config.yaml
n_layer: 8
d_model: 224
n_experts: 16
experts_per_token: 2
d_expert: 128
d_shared_expert: 128
activation: "squared_relu"
moe_layers: [3, 4, 5, 6, 7]
router_score: "sigmoid"
normalize_top_k: false
routed_scale: 1.0
balance_loss: 0.00876
balance_bias: false
router_noise: 0.1
shared_expert_gate: true
init_std_router: 0.0159
lr_router: 0.00222
vocab_size: 8192
norm: "rmsnorm"
norm_eps: 1e-05
tie_embeddings: "early"
optimizer: "ademamix"
lr: 0.000531
beta1: 0.9
batch_tokens: [65536, 131072, 262144]
seq_len: 256
train_tokens: 415000000
steps: 3183
dataset: "wikipedia_en"
Below are experts of layer 5 (counted from 0) of a mixture-of-experts language model. Rows are named router (the router's row for the expert), down (a neuron's output weights, with its number) and show model dimensions 0-111. Each number is 128 + 32 x the weight over its row's rms, rounded and kept within 0 to 255. Numbers have three digits each.
After each expert's rows: a language model's description of what the expert responds to. This comes from a sample of Wikipedia text that the model never trained on.

# expert 6
router:101191104079147106102175159048125144120079089135173128135152103205106061183150091103119105121154088115115092116125191193122149192117175145123167135135112144175192142154168123154143109077136122143157190077128107143102124067117125118097134105128118170119138090117098129185108064168175125094084106135133090114132158118149172132085084118097
down0:123060139148140125145095137091118093119189089113067181073111121096178142168169145145129143146131129088066150132096146190173134092096136159171083143103103156087136140215066078161125098150119155129124129085103132115152178105091109116125184125091125109100179160087120110117116132154157105044111160079166193089149071132083091129110099143150
down1:188193185098063114108170174089141162201045139141144136157143151161074133195197112107141134173141121120142098096164149133127173085099124066170121176096137122100124099124133151106138175122139159166087103125050117147155168119074152114108170123138111069128137047091146090196145120106145141118105106106170125056141089121144114180168086146134
down2:150116135034141135132101095133108117132068127123144182161160114164195143138089097090085091124148133082129151144144141117130116120161152113089112184113151086149149087101170138176086183121111152187176155176140103154091111194214162121154106203112136119154113141092114123138132126157109087129067145098125075138144205097082163101072164108082
down3:154088108162088105144162163116128123096108107107118087114178174116145058105162115144084158092062158104141168185147125144125175165176121127094124142105079191071160116142117150118122103160159129152134060128185109136101135100116137100141152148142133152080111129117081152149136127167181184107122104140122090065152149097188112125131149154147
down4:176103101072160100164065139131112181134080157138134183169132083083114176124168108148178127144121145165118108111154179144128128119146166129094162086148114108050134055134133147122142103168080148198113104145148038122113098186068127149156122110078139200150179214120154132100111147124142153085175075156141159099112147146169105082143114061133
down5:143146091074119152131163071156064146082073139150077124090115181081150096131096103123079115159106107145094125134102105108162097104129112149137121151173148094121104163176108115119114111139128133122140150172155097146113118136184173091134118090153173214103096133126174116132149093156127069150162111103138112138139140074082149116117086108149
It responds to: Sentence-ending periods, opening parentheses, en dashes in ranges, heading == marks, coordinate primes and line breaks ending table rows.

# expert 8
router:127148042133126120100146143016141215182168128141130121099210178148164132104156091141142079105130101093153114148164125063197117082121127089162122145076222149154156150110119141142138153145168114160083102118127118112127111104084100131122093129145113178112140172124155187134127081129149139135160148123081141076156111198142162132122134140120
down0:114133104150138160101074096149109130129099154136090138132139095156155114148116156166112147169131113151181150156128098128113094142182101129137121073107109133223138179147123076119165073126087149128048118163157173113082100110153134097119111077174162156101160108119128111125064119145122084119102074077134116115141154102151154152146131088113
down1:180136163144150122165121137178114085122143111098125137143124099107120087087149104104153162118173119097070106164172084154143074098128148102098120105107124129157174096175094133238104156113109062104138146135096129103195121159095108156155121144112115103118131076098075147108047182132114122133110152101143127181160110074117112133106152135166
down2:163069168151120122143122116100119130132182116049080143171113113165089125101144136118145098141149109135229111100125133117121193131134130160115167138113166106114150107161101086118169150059090117104119143132137121045093165140086151156082141119115118119136099142103147115167102160121065151110136114135142128150105109095119109051132094062183
down3:146147154066098086125196095021092093146146151158051089110105125077081185085118099168146118157202124148152131091116089130188064144106123193143148178104127148118108109175165111117155129135102132178126139136134200133121137115128120120158153148160109137125135162136115115108175163081147120089085161168157118097090069148141148133151095113115
down4:076194095127129154127193128166124154063134110161110128130084104107168087145118142141080122108127153185189077121161125147099107130134146130154109127157173172081079144127098112127087180161156106113110124097147171113126146110084144135184156093180080109132130109188107120117127156109130103139148096145134110132108120109111161128154140151148
down5:131133129128122164120147153143128089157149150126104107127172140111142101064165157132063148120095076155119122203173137158095109110108136205108123162158102159150127144097137177152171117148152123102057123121133169046135170121098128161114091174117139121074162122135122102164111132136144152092117099159134126142191177090118153112119108107113
It responds to: Final pieces of proper names, plurals and taxon names, e.g. Turt-les, Bruss-els, guidel-ines, Podatel-es, especially in species lists.

# expert 9
router:093182080098156109085074198099140173110158122114158162139081143117098117128148098167133140099124094111116139136195141113135133072138088187134127094175161113187100112035144130139126123124154111112122148153159103109096097169110148134142155173137154139160129146123099173156129113062144130149096045164074119158172174114122156095121118199179
down0:130150135139185125157172104137148101116124125110134116089079193085103109152171150130160113184143134139135188101128086171194096085148084078160130173131145141193138113104107131176184169095159156142153129117132073103106098085140144093142180123168112124079125073071171100102095128148210133115119158126155204139114115151141182119161148153130
down1:021188167071118069135156125150105134148179160154122123133119162153126147133164145176072167093168102074183086134091114118102136101167146127078136139104140138144172112096112148138101121183143152114112125186140114097140125155184116151155117104106106080145194146091119122145150111150113120157172138119188088085123062127115124140131129107070
down2:168087170138101119128094116121078117101131141085127079146129126091160163110114142120115110163136108126143166180165108156165225066107176125102072078142090138127075172111149156109139145104154072153096128099119131146126134166118147159154108110130163086224117104105103170190101121111078082122137182092067136095152107128126168051109155120097
down3:138200154144155137088131099094114084151136116159090103134152108158163096111130144120138128157165160118110069186139131134158132105140153121093127151136084097137117149138079106151136111163096179142138094069157125133073122158132140160119096128126139085122147194165131141137138100110114149087107119090179153151172151157180058093076111186086
down4:171084138170155154133131106067096155132102082065108125079151066181138120085162158128125180116079156129150092096119139095081132104071170111122169175183081117123120121115102204104090039147084198141144121176110106093119098098132125140180086137091148163137129127067129165098135097148148128080139180094105140161124092149114088137149071098135
down5:180156085141184124180137126129083189199174106183110107166099160130155136175134188199115125129123109106139070162120117149161119142152150160118126124165183173128177127130110142102127148122071160127166181150061146095162052106108090085158107040165146086157197141169149172070187154142104106115130177114137161177076091126121128188142142115130
It responds to: Single capital letters opening a split proper name, mostly foreign surnames in tables, such as K-olokithas, K-lingberg, M-essier.

# expert 4
router:151119071122144118067119136000178141163134188059200145123126171109112122129121155132088183111118142157080137089122146096110119092112143077090157106156099087106144127138139081154181124132133116091132071157095180128086089092141149107149152081186090123167182194124094169147113137171128137132157109115131097135145121139131064142116081160096
down0:164068129164110167168105144172063148152120108115191136170106067122108182113214131112165130169181159121147134093141079130112133131135170130091091122113093033137178102128090139157126133139144134122099127080074134166075167123124118156101129126149063148108155126141047135126112135136150170058109117125113177174091131173147149187082143116157
down1:127168150093151163162153104159142116079144115141103091175115184133128093186174169074113132083140130139122151132117137125111195129033094129118150149085108150120131159133070140137156113140144178198126125142117155160101153154117143148140124148209127129134086160161092069137176107195141119116153118169105086118156170182161103164129152116154
down2:114116117119129125088167157162112083096086110136201096192106125130132137112146140163124029119191174137083158116175148087148111187109116104120148118129135091098158121133132085082148110057173107165179142128126137185155141125159137092179120097167085109163179107103098128160132135168116164090088134191108137227144154094157143119078175136179
down3:174121144122138147112200142151174113034125168097123160156065170151096103140128132128146106173069159122114104196126151122140141125072107095068145118115172140119112129145176158072164191128114157083084190090141119103124128151102092168116114119130115080148112140101132084121137085144092095174088222123101072110114160073114191152131067127102
down4:170114139187081056174060114144146113170144120120132108141072188090106129155111088108113152111165132137138182157122054176157156136093103143126157166069132174161168055188127187145097133150103091082205071110050149057127151121114106101106142183101142112166140066191121198089137130107154148178116095125109146139163173194161105091127198096139
down5:121136095125140187170078149176175163151066139156120107054165142101099069112119074123142172156120116145096100036101167106130098154134114135078137130069174157109162087153106140116138097141161138138165171123150149120178132138114126059171145121077081079125140094154150142120129144132140179143112172128088137192105086140126128122106117110131
It responds to: Numerals in tables, dates, scores, measurements and ordinals, e.g. 48 kW, 14–4 record, No. 8, his first win.

# expert 12
router:144158106097137134076151165021149166093118146121203130140119118159126143135124148163085115135193107186136112114151161159176104114179128177092094139101154169080185095149145156163129130110138144177083115145178152094166139103158121068111146138123116154092064086123086054122086166125137132161130132174121082117109132134153098116131174185086
down0:096157164114103139093116190126083115168187089099107152118138113183165074138136140116135130125112158180137159108133108147149120141087080100061124060074141109086102137178125109073075142125219066055127114168100105122081149186106112184123107113126177099125123121120121140133136137083165163093200131113089086091146053141178107071146109089140
down1:104101084169115129071145059105099155115103087179133042121104145102105136146135092090187104133102223099190152136155098168082084095062137134106078201173188126105093165135171158139120149108133185078186107128096195162107151197162125117166157140183141126169130138111092122113121100118102166162173179123136080100110102135104093153150157149163
down2:147132160122148137075158149194096078142133103150108192132159091157188124162054134176127175123063122118143145119074083120168134172203112138169137167119086149105154152157165164085074120124104097103128142170081144113192151118163137074112111165131065147127124095159142188092118177058115118123133112194092107115149091104077111106135096106118
down3:121149108135170176146134114139167141127122132152186112120116127119209149077138079118145096143130144164136096124185136155141103077123179139135131141108173145093059124186131067122102084109143164148134138161202134174131139153202161104103148110103082124103093140129119074149143144122157111128156255171143104104103147096088161094109168150138
down4:126123177122172048128072068111132114122132087171201134153072154096121125155141140181147120154110079127115144107117145088124113117080180111126138129130197141125095101154130144172118126123164161108117126161088190175128135131212147087095137108162132138083115156106107117146101168158152110122085226206158160119171143096123122129109161104121
down5:123102113084128123137095093105148129112171068119142126117151112135186152093083100133122123202176106181163158142168082144138149086123098127125138096087113111161094113173140130186169113112130153085087113131151129130129131135169236112115127095095137125108165146127035104198166117148152078225150194138136087108149136151173132048145124142126
It responds to: Commas in dates and lists, month names, and in/of before places or dates, e.g. August 4, 2009; In February 2015,.

# expert 13
router:127161095121147172094081230126207125151161141093143130107123151114126131135103159143086108067148146185141123150152123157158088117152133122032168120094125100101153110073129114167119090134130074140112120065200101133110140109126128092166102080089098129116152103145103155128129100136151096137124066155126129205120167151128170099135161155089
down0:115183107158117126147108107155111155174091134133118138149145106130068139148110125156122161139108161143149096153128122180120191156107119189130125120120063074135144156117113113114132115186113067098139136136093119128089149130075074143115077087119095151120110172098144095132120128092102098110142070117078178122130092154174117125077126223112
down1:117173228112129155158136130162077098087168114047161083056101138165124141183122110169112146157135141174121156168140115080088102115113148129184104102139060079159158112100134116165167103149097129165176121098072126122117125158111122132102142085102125157154178103110135172147115123172140134115125131143183095121137098142132112138165136189164
down2:129127089076083149160142156117123144127131104095120193126107105118105168152155118182070070135151128087052132185124102130123115125097137125149119100087133128122135135126086057060098158128149136092060158120129185125134118145132133113158138169114150097127159103106079111107064118072134129061183159150098099104113148097122144167142106096139
down3:185123138170182096141161137131077096209125105144108189183192158180104114115152121131168131122143141129082080151104130194115122168121103057192070147162086171109124102112142158104077114132127121154134145144178148121164207156142114128080158130074157111123107126113093117109115159104078137168160118134111135111151132082175038113160113118082
down4:116152142061178147136120149124100104115078139115108045081085101118136106132105165144131112097129079082080166102152168121176110112162147075184068114134212167097127112155162098126160157136134130115144083114112072188079153108089143117182106085081152121077074084083097161136165041128136129113148079116174152148130110090117157101100162144158
down5:135145140135146122134108141134106149087121138136151144138204111135112178131163133129109146127140120129110127104128110217137101131137109100103149156153117107135106129119110109108132050110084126121174133136059076159137124160167152131096111078164143122113128080144100143171094132230128144118098101103151101175103088138169138137075082145149
It responds to: Lowercase opening pieces of longer technical or rare words, such as ret-iculum, par-ametric, ad-ipose, demonstr-ates.

# expert 3
router:091179078104126108098050173059102221087129111095183131096168071137105147115137159091171144133128137081191160122160112137192143116118088120114126120184107129146106122086162166162114097105144116191166098100102120123159096101161125162127094086054111173137184177140097122096176099172083151130113130128111142140137108152066117121124073121154
down0:103085128092137111123144172109075176090146110056119158153135192142119106109150126163091146178136135141119205108069155112103133117111135102134191052088162154099137170107119203136162037175075118162111106134063101178110146105109133112118140130134166126072180078139096132084125132148100129137131160159100126132136156148073124130133119100152
down1:118096110156119115114153133123171114138212132097100128080145180094139138136177106197114145097100108078149142151144171122189127144132132130104147128099159143096105120150124175111113097144061048106156096175164132168178161121131162207197107097102133107186121146133123172112094106111138042138152049191137138110149154074149111095119134067194
down2:192122106089080085110178082150095153095112154110129087046081161132121105162126088134169170152176121125115118155113143110097105122146126192152151176140174136122086121025160158138168158116100154165152200089135149135144146107088100072120129144175101148118137128146121222150117139122117139081124246124089081145067119158127141151139202147054
down3:141142164179125091155093113135122140122128150141084096128091204152143128082117136175109085102123130148117147132139124109160104147102129164127079117110067169142110148110167123152102100155151137116140127093129179108113100167170136099077053112100116155132159155161097137155222106130075084110107206104143149075141095116164173162138165090175
down4:139149164133139117126128130178149150139148140130158162151082117124132165106102115149076142127131194086137170134144167139162146140144089135193155191094128109175157067067113155136107101065142155161097118119152078116129157094093125135184119146098164109123144112126191098106168127111160138164110232059121168139150117191167180134152125152116
down5:126160153116157167132130150130133150107077081152121129143125157051111177170106138162130113166161191176126181131090064135152107162142102096071171176060149115158177070171140180114091191071170130152100080090134097132122123135075155135133158093114103178135130080177152161143108145108101145132073181166052060133175084076110101140212151122177
It responds to: Mid-sentence function words in running prose, especially and, to, of, with, the and auxiliaries, such as gave rise to, has been.

# expert 7
router:098222062222142051073097140000177218083078131110072099147134093157125138169108114116117081115146098098100138104132102187149115138143133147160124118127122115128170140068122124112126145128122142124161108164127171070138106086140101076121115141114132116153095154137147163140129137102108133119102100097090111125155102134109110148090115078104
down0:140128152094113127134136107115145069166153158100112146119181090159191133100045085047143114146134132102157161140089142057146139154104179121112097087120177166126159104196081108154168067123185114176129173087165130128132158210177168114164139070174167108060132171130196163090136146115101132142108146153074116155169127108144048126112135179156
down1:151132127091158126135133129141175135089113118126206112091095138152105125114166150125125101076146189171124124186186082139088120138126130128035130163118146139126123169134100101124117105142139152073135096132116148116165109105184133106122124090145107161089098177141157137106107041170115100128092177121148146135116122129141153118116128161125
down2:132154117108116136156153146155160132138119139155077129145140113099162137183120156192162088096066090138131063126114155099134140133099138141164070115159101149157189152068161170131092181114057120164156116104148095115123145082124138106151080133103119109163129130156117058132081155142121117156094129161151198136094130151081156132132130073139
down3:128122135080174157086142139090126097108154144123180106123117112127072173113150131081101098181135121135111051130095175158132151176103141148056061191137134175145135154131187160139127180117113083150110145090138121159124090200142172148093165161128096153127120163178110157094144171156148115097172177150136106143109120133128106137096137072170
down4:084144085133096124131078099158098114181138124159103121204165123100177099154124161132111118093173187129115107163162148111069111179137060138168136096154129158176090148143126102187129112084086112167108157191163143157142145084147112084195144106131168072135101090129119171083131108155057102167120113154094094069122107087122137159181088173200
down5:106101126104064136068107139126124127112087138112134152126065097200131116105105172187124096183097082156121153159123126161090087080168102132150168134126123159162167145150177176094103095083163128141127088187128151117100140179125090144100097135112105085160108128103133101126143193167128139091116135104170133120122147120180141155122175171098
It responds to: Word-final pieces that complete names of people and places, such as Yol-anda, Madele-ine, Ferent-ino, -ford, -ville.

# expert 15
router:125220071092145131101143152077186151130101115144189110144150142137107095175116139105101151093175092144152159080137141190199119082120091155136124149096148135182119110120172135157128087103165107184142132080132140109131082082174155122058105132102108179107130178133150133118090117117181120151102114137094112155187133148139162136087140123119
down0:089157133060110122160140195108170115107100091077060138122123126127123111115086117132118113156091132140119136140100170104147158131165117107180119092093130109123158136149146112147121113125112153122141080105156147111109107118034104150106163100104196107135101090147088173166153140130132113128158111123131152132086147015079201149170070165132
down1:170163131115150157196179082105196175136150162146123140126132145125128104128042151089056124174147193099165089104149118142087096164114131084135191143148128061137081135145097131143155114098140153159118080099116153059102091100102175164127084179130142121101083132165145147167068097135165212129085150109117141105084074139106183115144092160164
down2:159121143152123106110161159157000124139143143131124068081099131074186107150151148151124101117118121151117110100119170097133177153080132142136107189113126112100116166148113151129132179126178130097105173128121183121204196132122108115106112146179156118129125115180116145144121111159102129182128113159160246113133102087165171173132130135132
down3:166122100147095094101104104117100182147135120147152149123150111135088158119125091163162145052190085099146150177107164127119146080159121073157094138179088092196128156130165133137123115140118110172181147164109099133133207164202103160179103069130136114115098160118157175129194213098165123117171119097060064152117125162147104112148162158157
down4:155190148122106202141147033148148137131168101088222130169218104174169168107110124117097142099145120197124084156108164152113116172132158143106125109109071100111080092088177161142086134149103131089124157101140139090077131094085081152030159149094102136148138082131110088143082118085095184122132115130166058141189121101147148090148099129140
down5:173105113101096139170104085096103091148136091125147166149151125066139145137090117139120101144155097121102119106113162133161117122107108183107103054180160160133053141111137126155109059109182178152068062154154104155136113103088147112102122134102142097164109118145099102146156114146154107191088142151139111104102095127141117124160159106107
It responds to: Opening quote marks after said or wrote that, sentence-final periods, line breaks, and sentence-initial The beginning new sentences or sections.

# expert 14
router:062176065077126044102117197012207153123155146104133171103152168153120159118125131140153095139114120075095156126123098091184142133141065162168118152106123133137208120138191086133061112171170129152129161089122096115119137142163112126158087094106164132197121072092130109105121095151140158121109133109157127169149167159137106148089122096118
down0:187125144127108103132147175113145129142138115095058141181135145110088108117142117176139054162182129117162188100123052093129107177112144139163131116064130127090128081095156112075085109110095103088179145082102180095166122173176141102129147129072148117147101104085180164077109093113109146080128182154145093111109136115166126096144084080081
down1:120126111200121127128147089119155170107153147146147136149149159072133168134110115149118132101133122128130150081134124094133144184076169168063114106110140123135097095222171141155093143156136116081156190112168134177100150173133210159165138121096083129186121133116132162171109131144168149153096115107103133130096139157131107111144105168137
down2:152118101134101142095122098154117120127112131105095123116182108145177143150117164153131136081126131166143155121188143139058140147093143090085115156148105104167086110076139163099135162079138134064131116105116179141111172116044175114112157139122081053132124162142122142138121159164159130091138094101072130175092103104116130156133135114120
down3:117126157068109127114064147177087135150111076076084125058159156153130119142123130089145109103103160157153187171105169167146159130093132088100120186158125089133196142105105128120139119140099132160143087083111193092109136126187112174168142123183146185141146132133138144117098144084057147129158199106141155139118122107143138165070121142067
down4:128161105170124083099133087136111156129106147113081123131105118046152146083138117105101135109149087134126138138122150192153157094090077069162191103096159145138067184112128069072158149132095130086100149157134165116161148152125169080122126158151126152144122069146070135113132118155029176144143099020084109148138186096094135137112080111136
down5:113115166085178130118128113150122104130136125085134104074169140120173133115152154131127107149075092184120160123099142100124129072093199088146070055143075180105137071096115133144129147165146094139112147090132165144182131128097100127099114146106137110134108091078118149149099086115095134167188124087178151134146152130173100080125130160160
It responds to: Nouns and noun-completing pieces after the/a/his, e.g. film, University, season, candidate, air-port, character, house.

# expert 1
router:137155097151152094092104247092217159111104196093185129154132138102168119158172104135147155078087138169099148127134112149124124187127130169106128149195172196135135101134138219141083102151127103112158139115119114097142109141152112120125152179126140142133118139112124143104110102149084185149102064135095070149102151102091109185060140170148
down0:136139115121152118095138054065146161139115096102091141123102080095113168137100157102135067092147127181155157106118126140177194194080139175112136103122139118113157141171094143163102219178108191096146176107164089193102137176120125119102103156120072102174135116133204096096168147142137180129126204080162107112139111115141104168115128087137
down1:106140180091117156115086145145169095142117180137154217136146171173110171156073182103153139138109124154189090117132194112159133128116123141174081139068147123146111126154122122152158165173113182141089125167182105104067165168122152152134145140143132129112082126146141144120140168046117106114126099144100088151138107036162174118145159057104
down2:112131086138161063066143102161066136136109105139116113115112063149138166089087142214139130158105153182115158165150117121150100129154096106137142120145149113149175128080157132046122131094103150045062139152057074119158097130108096119146127073158152135182112148094146149174160140122133188141139071115100172130118147157042115156127087137100
down3:140142113167151129160119134114089159147121137120110040122115142142166161157098125119077106088096096115125114103158141179104072152094206169117187127117085113165179163109197107154145151111117134072137167108169116113170137083107111127173164065102138072105079087138121079075118094165122112130137151127116140089104147153106161150125119118080
down4:124141132158140124144081120135127122139101113121108091124126167108130148145226087162150119164170154097082015112065078160055087109125158116119076123135097111197144144085143167092118088138122177126163180134109133098143102172139141106134173099080130149109115097092139101129161107106133090093160164088204164197103104108165129153141171131133
down5:107097148066165162156161104160100134099143147139152119113116129092106148101168153088190156108075153097073101107144091096134166189198099122134101118110184080131134120153174197142072055136099088123161067145141141145115090124146107172163131142095119171131105105118176178139121152152081058157130131172142193168154159123101154143140164150098
It responds to: Capital letters and capitalized word starts opening names and acronyms, often in tables, such as U.S., New York, Sonny, ISO.

# expert 5
router:158123102108122130076086193042101176131136215106214153149102048177133068069169095205104099171083141106167090091108069146092072165115099148180098124115170143143161150113161100140101111120128104120150097096112104113201096157159115129149118123122151169165172127149158133117120126099131111144141094169133090181096119101100133196076121152168
down0:149106209136121124069157123160106132089168138070182125171088106231138123118119084072137148132116106126122124197135145113080127098160083137154081094116163105085123208122076113083129144126065191141105146149165153149143121106061138116139126130094123085107173162136130068141117126118084144108182104146169150139137114180119143133119163131176
down1:150113110121094068140152107137122078112116159147142169121093119081101061112092135133121118074118109172165109128103142183157145129207089139097152091140111148196087101144130088118165096111142180152098091187133147110047128136120118084124135137171149135098159157115135178080166160151189115090109106149133148140155096124146095099119102146096
down2:118135122088048092175143132119161149118158141135156119168186125068184141077174130148106214168075185115130099142152157088082151124213169127106123117127195145172154114117121125133139118092140151126109151059177138139143119109104122093089194098118143129098098113124108133194118129126140133151087122070138122149086104110195156154121156193137
down3:157054084153138186124108179123084079139179134117144175213068140088120070165165161134092160164177116172134120161060136119146104083179118178166094172143071168082114191135122159166097145116140090148122117096078105144129114158143159141142103113127118077191156127156152173105179143099142107147135105125060131175155067176156113108149154126112
down4:161114143128114082140132190133098139137122098177167139150112125072155122154142158136144143101121085162097154166203091096133111123137123140150124178142120099074069156181142096114110099195150080147117075170108103080118174126061127183123126191182124167119114088106132093145123097134145101109145093134083108082138230120139149114188111099122
down5:156161106116164107126213168112099152093123101081149105081101078093169142115117094155147192119125118109127158119128109117111169125115185140097089117165108111150113140167157218119067158137119081108152125136160120137095147103149126056180109086180147198133168111146114097156171124129175101107135162090143211103099126161136125083116160095125
It responds to: Table pipes, list dashes and line breaks in sports tables and infobox lists, plus frequent words like high, low, Preceded, km.

# expert 11
router:147167128074144097079124157037143160107120206114197170156183157099114123137177133166162107117110148146149191129153161129146167095115126119143091082152173157124135137148091160115109145153156094112130111148171103113172180145098114106063136116124123129121122141139063102151135134114082137087129110111152109082130125090148149121067122106134
down0:070142149146082136138182146143138167088073108122109081120106131217124126126085116158122090053182129156135133088104093120167151115149142179174183168135169086126157163145157083124151141183115115121136105104103142172131121094088134106146149148063139115197151108143068167156138083079122098168112090113160154146120159190094129122154138148141
down1:080115122137085107156126151055147109098091122076054116202116120057089129161091154111182116120175105128094168120071110122098101105095082118140122158141126147126128142103151083149156136129162129073114180153100119113041132118093162169099154123115094223114158087133126076075175101135158142123176095070074145113143134136165133139125079195144
down2:153104167197139100112141078094182155133120092104110118159157124108132139150118145146121129152114077143099077116092137151118116187095156106113150144113155113089144126116100110121130140153106124098145169137106178118132143127192136109097066111087120104145116080126160101110126077144129056227136153070095118139147175131124114123065160157160
down3:147159115099124149081129069209171097071130132154131105142092094163182098112126092127119193162088185092137083141160075141088135129080170205120103118146193080093070165112211160143085085112123103182134104146151107127195090112178107109116124144158140102131078138142150120127110116138099155116146107090110188115101053158138140105138151144115
down4:122098127072130173143154113083112061068210110180110122172121173080181100172157097155197158146121134124124085113108127094107114138102097093174150097087105096169146159141120154152157121167097095119106072129136116144153134121106140113114115131133082150131163142202130100107153113113108164086103086133082148151091165132123150064091169112088
down5:115118132142098050127146124119080076145120109149062090155111145157109166186109149140189110154180093187107142084141113141116153145051161157140097119165143139122104154092116143127146102091094132117109095149151149152138202150159150096123118105207138149159178149161170089130129172116157096122138206164136115118084123077099117099061087100148
It responds to: Prepositions and commas in biographies and date lists, such as in, of, during, born, and the comma after a name or county.

# expert 2
router:129185111127038149076076094139134188081075118120092161123130114092057165124148156129119124145148161156153097128164095192064123100106124120145144084181111111163106120079091124154174120139163145146119111093122144109150060133139123178119155149055091142145094083127138169152124080093118056144143073182125146107128161149158150101118080080124
down0:107110151154104139140131186123148144108132194166096086169112105136154143135160107082118086060087118099146120086149114160110138150148157118196109150155173148114127152136173167157103180114067131096084106148155197133056166155114113118117167150159132115147105112173151089109136070080127177109080164139176114175165130120146161173175153121094
down1:099117128137138127135130137141164089143109068178081155086049072121119117134138101166153094068126163105141116158089124193150145136145132059124171133140131135169124145078108143120140136159191159169124151117109167118096153138127104079165163176094110082149169101147166091179148082149157194095135133095098154152168099112112100132134126087100
down2:101146139087108146150108095128139105098147181100141192099174117125102181125135134116111152111131146122166134148099144071160137175106165170115138088096066135143162139111140147112146151131175127141132159193047106105168142128168100109164133156146078177135129168116087183112078099114133130171131109134139144150118066096159109071152108070150
down3:098102105139151150162137110141127141105135114107086105196098114113176109152080062101126169099180111164130121171151124144110099079177114097201150148072100079124112146147132205176171148102084121085205097099138105109145109115113139092109115164118136177095100125141135169147105097169138198111115140086187173099098168122142097094128109136137
down4:146139142137138158074154141148146171111080165081127085094116163150185103173147125137085154121129098105147154128146139123153127095173111149058182134103129109083115141180144131237125127103067102123138145173135096154146171091146172143148111168101131112182136091092134120105151180162102143116084114155170148101077158136112104110119093139189
down5:033119168086147135176138154177144088098119104154186119132142110134145142149152185159102113094110110124088127090214185104148110098069130099117168125141115147060186144119111094089075135118178113147111077120166123096139129064071200195113086094157118140154124094088150165175128138053088139081142126137131149094145147141081112146177130112093
It responds to: Short letter pieces inside rare names and words, often right after a capital, e.g. Wit-w-atersrand, I-c-icle, Lepre-cha-un, Ré-un-ion.

# expert 10
router:150180078112183149105096173000112177149099141170138152167157176143100114094114117103126057106127125074067159166116107121168110120156111131124154095127171153124150176107196110112089130106132104139109107121134133073132093152105115113131099082129112105104109078085147095083099123110086141125107120107156182145144111178132078130105165111128
down0:105095183127106126112089114137168126088155108152109124140169097165128146191075086133123186138140069156136107156167186138088117123128122104187079152184046114133090115128085104130146129154181110103120073119113082173106120130086154096126154164137138131104144090153147157146139119075166149138152130205105157187122113162167156091088115152079
down1:155122124080134145154125179197099090138166098087091178126148132187180092168111170127155137109180127163136103174147146098088141100165134171138096125143087171071112086171102166105137098146111171195159092123134141073155129062161128120065111152123115114110116160088125127100120138079109121135088145170164134088080140147166143100096144092077
down2:127125145138135116127131099100178126149136166148115130118090098173128137147178163088103169090112086123165179111146115129087080110154145147148092109057185171100173139196099145138126104233117118097102128132147114141073143200128151152063181098075165079134073138166161155169140164092101138160122157103111138111121103123137133145138101124131
down3:161111094099086079146090139136061117055113097103072126097096085129144129134128129130115150160152107143128128158145132138147188129102111136119112185127112128132101197118116129129155172127122213190083113138083180118117152114180086110139123164163140187083080084134181122126172176092115171136097106082111102113109163158144116162125163130159
down4:142098115151158118058141128120109099110145140083126131153128075133144105137149040156153110166104117046135113120095114088113127169144156195105197083126146153073079126126116160120126117195093151087088136120154100186145106117168159186154172118190129148060152096112096139142124152132130067134131173130120108144115095144111060124084195104111
down5:157147119149161102138163148098122103138149050163120134094157139123167077126175138091164132074134101137139118194138134149135174095118139131147117126143192091110143143125164096149133164124156133071088128070086112117163140107083105155155143170113162133107133183133113125102184073187120138093098192063153154114152083123118113128178143131084
It responds to: Inflectional and derivational endings like -ed, -ated, -ing, -ment completing verbs and nouns, e.g. alter-ed, crem-ated, mess-aging, used.